config.yaml
n_layer: 12
d_model: 384
n_experts: 128
experts_per_token: 8
d_expert: 48
d_shared_expert: 0
activation: "relu"
moe_layers: [0, 1, 2, 3, 4, 5, 6, 7, 8, 9, 10, 11]
router_score: "softmax"
normalize_top_k: true
routed_scale: 2.83
balance_loss: 0.00644
balance_bias: false
router_z_loss: 0.0001
init_std_router: 0.0308
lr_router: 0.00132
n_head: 12
n_kv_head: 6
head_dim: 32
vocab_size: 37240
norm: "layernorm"
norm_place: "pre"
norm_eps: 1e-05
positions: "learned"
qk_norm: true
attn_scale: 0.177
tie_embeddings: true
parallel_block: false
init: "normal"
init_std_qkv: 0.0269
init_std_o: 0.0055
init_std_up: 0.0269
init_std_down: 0.0055
optimizer: "muon_variant"
lr: 0.00926
lr_mult_down: 1.5
beta1: 0.93
lr_head: 0.00999
grad_clip: 0.5
warmup_steps: 58
schedule: "wsd"
decay_fraction: 1.0
decay_shape: "linear"
final_lr_fraction: 0.0
batch_tokens: [65536, 131072, 196608]
seq_len: 1024
doc_mask: true
z_loss: 1e-05
train_tokens: 1096000000
steps: 8736
dataset: "wikipedia_en"
Below are experts of layer 7 (counted from 0) of a mixture-of-experts language model. Rows are named router (the router's row for the expert) and show model dimensions 64-127. Each number is 200 + 20 x the weight over its row's rms, rounded and kept within 0 to 999.
After each expert's rows: a language model's description of what the expert responds to; "raises" lists some tokens whose logits its average output raises strongly, later layers aside. This comes from a sample of Wikipedia text that the model never trained on.

# expert 45
router,196,184,237,206,200,201,218,220,189,215,232,230,195,226,224,198,214,198,182,181,180,209,201,163,206,168,177,193,202,236,180,170,202,234,204,192,217,163,210,205,215,195,191,232,204,205,209,196,187,221,208,199,200,222,193,203,177,180,222,217,169,193,211,199
Completed verbs, object pronouns and particles following a verb in narrative prose, such as moved away, returned, him, back, falling.
raises: "from ", "in ", "out ", "on ", "of ", "over "

# expert 25
router,235,233,174,218,217,196,195,224,180,176,180,209,184,207,211,186,230,223,192,208,165,198,199,204,187,211,198,202,204,227,222,171,197,196,205,181,207,171,241,201,251,221,144,198,203,214,214,203,186,232,221,228,173,198,186,197,178,190,240,195,171,205,199,184
Prepositions and quantifiers in running prose, mostly in before dates or places, plus during, into, some, much, and sentence-initial In.
raises: "the ", "an ", "their ", "a ", "200", "201"

# expert 48
router,184,228,200,211,228,182,195,206,205,209,211,222,189,223,208,194,228,203,139,184,168,226,219,177,220,194,206,204,200,213,195,173,218,212,189,201,234,189,209,212,234,211,204,221,204,223,207,209,250,210,192,188,191,230,192,218,177,164,246,213,191,200,187,206
First pieces of modifiers or rare words after the or a, e.g. black, Super, young, mag in magnification, bur in burgeoning.
raises: "g", "to ", "in "

# expert 38
router,186,211,186,207,187,198,218,203,202,189,196,218,189,204,257,198,203,206,168,226,187,206,228,156,169,178,196,199,201,219,217,198,216,221,205,196,235,167,210,205,217,191,178,211,196,169,226,197,207,225,202,189,182,166,162,195,212,193,226,233,196,217,206,175
Numerals in tables and specifications, like episode counts, dates, and scores, and timing adverbs such as shortly, just, soon, almost, immediately.
raises: "/ ", "& ", "after "

# expert 14
router,187,193,213,220,191,229,151,187,231,197,171,204,194,203,206,178,217,248,192,192,197,197,224,187,203,199,191,195,217,206,199,182,224,232,193,196,210,174,215,180,216,210,181,228,213,209,210,183,210,215,218,188,207,208,187,214,165,196,211,252,178,182,215,203
Opening parentheses after names for birth or death years, "born", life dates, and pipe cells starting or ending table rows.
raises: "195", "200", "194", "201", "192", "199"

# expert 36
router,223,189,203,233,180,160,211,224,198,191,220,203,169,188,184,168,197,219,200,199,174,196,200,224,222,212,175,205,222,191,212,171,202,196,174,154,212,163,220,187,202,193,181,211,216,224,204,187,201,191,203,205,225,182,200,223,201,186,186,196,174,229,191,192
Pipe separators between cells in markdown tables of sports results, filmographies, colours and statistics, plus table rule rows.
raises: " ", "New ", "N"

# expert 28
router,195,252,196,180,185,201,187,177,217,225,185,245,218,184,219,185,178,240,185,205,170,192,203,182,211,210,182,228,229,208,194,204,215,213,203,171,212,206,217,189,234,217,170,223,189,196,218,176,210,227,208,217,195,206,192,201,183,172,211,180,156,165,205,195
Periods, closing quote or parenthesis plus period, line breaks and final table pipes ending a sentence or row, plus pieces like rec, comm.
raises: "In ", "During ", "Since ", "After ", "This ", "These "

# expert 5
router,219,208,197,240,201,176,179,226,192,228,191,206,174,207,220,187,245,213,180,198,205,189,205,170,184,192,193,225,218,223,231,200,193,217,194,183,206,193,232,183,247,200,155,208,207,230,200,189,215,208,210,185,195,187,164,210,183,174,198,223,177,183,199,193
Prepositions heading a noun phrase in running prose, especially of, for, to, on, after, during, between, usually followed by the, his, their.
raises: "the ", "their ", "this ", "his ", "these ", "each "

# expert 31
router,197,230,199,192,211,159,218,178,192,219,189,266,200,202,203,169,221,240,163,179,168,215,207,184,201,199,207,224,202,211,221,206,220,223,189,197,187,157,204,183,211,227,199,239,216,235,201,182,210,205,200,171,187,197,196,182,189,200,215,191,195,181,202,165
Opening pieces of media, platform and brand names in music and games coverage, such as Tik in TikTok, Rolling Stone, USgamer, Football, Nintendo.
raises: "ary", "County", "mon", "ad"

# expert 42
router,183,197,237,212,209,197,220,187,217,248,195,215,198,218,209,215,216,231,200,220,217,203,203,161,218,188,181,212,234,191,194,191,204,231,178,207,197,173,228,238,234,183,186,229,182,205,227,215,191,228,225,180,201,214,158,195,182,235,212,245,193,184,210,183
Participles and adjectives after was, is or be that take a following preposition, e.g. known as, used, named, served, announced.
raises: "in ", "as ", "to ", "by ", "the ", "for "

# expert 37
router,208,221,195,217,193,177,214,215,221,193,203,219,210,236,215,226,209,194,159,198,162,195,206,160,209,201,217,205,200,203,248,164,209,229,210,188,224,164,228,176,202,238,152,202,198,215,204,201,216,184,205,180,211,208,182,223,204,186,235,204,167,210,181,193
Hyphens in compounds like semi-finals, quarter-finals and point-of-care, plus word-initial prefixes In, Un, An, non, and the article a.
raises: "bar ", "house ", "fr"

# expert 43
router,186,211,176,213,190,182,197,209,183,189,185,217,177,225,209,175,227,209,166,211,161,177,207,212,218,155,207,215,232,199,224,167,214,210,175,189,196,163,197,216,245,195,195,227,182,242,209,181,212,211,197,216,189,206,166,204,198,213,208,229,166,174,170,206
Stems of scientific and technical vocabulary, such as organ in organometallic, Ge in Geodesy, agon in agonist, neur, and genre words like music or film.
raises: ", ", "\n", "ist", "\n\n", ". "

# expert 6
router,227,196,210,232,179,192,184,195,198,218,175,219,176,217,197,194,203,202,195,181,190,192,224,181,199,186,178,206,228,205,218,176,229,226,192,179,228,173,211,200,228,224,200,203,229,239,216,189,229,213,225,202,189,218,179,207,195,207,213,205,150,232,168,197
Commas, and, or, slashes and including that join items in lists or enumerations, e.g. football, basketball; social, cultural.
raises: "the ", "all ", "other "

# expert 51
router,214,230,184,208,209,183,183,226,200,211,207,221,173,213,224,205,216,235,182,209,177,196,204,194,187,185,187,224,223,212,219,185,168,220,171,182,188,191,237,177,241,227,188,243,218,222,197,183,222,220,206,227,186,182,178,198,182,184,221,232,177,198,195,197
Stem pieces inside or starting ordinary English words in running prose, such as bl-oss-om, eas-ily, stim-uli, upgrad-es, threat.
raises: "ed", "es", "u", "os"

# expert 10
router,234,200,202,224,221,185,184,206,202,196,158,202,181,218,196,197,222,217,204,208,194,193,207,194,176,185,161,196,248,197,216,205,202,217,192,171,208,189,239,212,220,230,146,213,239,212,196,204,186,226,208,206,186,201,204,230,168,191,237,210,156,204,189,176
Linking words joining two phrases or numbers, mostly and, or, to, from, with, but, until, as in "two or three".
raises: "its ", "the ", "a ", "his ", "their ", "an "

# expert 2
router,195,220,214,206,166,193,183,196,170,168,198,205,177,234,219,193,168,238,175,214,202,182,219,188,201,174,200,196,197,211,195,167,200,221,140,198,203,162,231,185,234,203,180,209,185,206,221,205,186,211,206,212,191,190,170,202,188,212,227,185,169,186,208,171
Closing pieces of compound or suffixed words such as grass-land, Luke-'s, ton, season, County, plus possessive apostrophes in names and team tables.
raises: "s", "s ", ": ", "–"

# expert 8
router,196,215,209,212,201,201,200,168,179,180,178,234,151,188,210,197,190,217,178,195,203,227,174,187,196,209,186,192,222,237,199,206,180,196,184,194,200,204,209,186,239,203,209,212,225,210,201,201,222,193,170,208,174,185,152,207,201,155,193,215,174,209,194,181
Commas ending introductory phrases, and relative or subordinating words such as that, which, where, when, because, starting new clauses.
raises: "the ", "it ", "a ", "they ", "all ", "there "

# expert 32
router,209,213,184,204,188,201,198,202,191,230,196,208,185,215,204,176,210,242,209,196,181,202,188,177,198,186,185,215,229,231,207,180,211,207,184,181,172,174,203,186,218,204,189,222,240,188,197,205,201,182,209,220,185,209,150,185,181,195,229,205,144,224,204,200
Prepositions and verbs tying people or things to places or institutions, like in, of, at, near, moved, graduated, joined, "Province:".
raises: "the ", "its ", "a "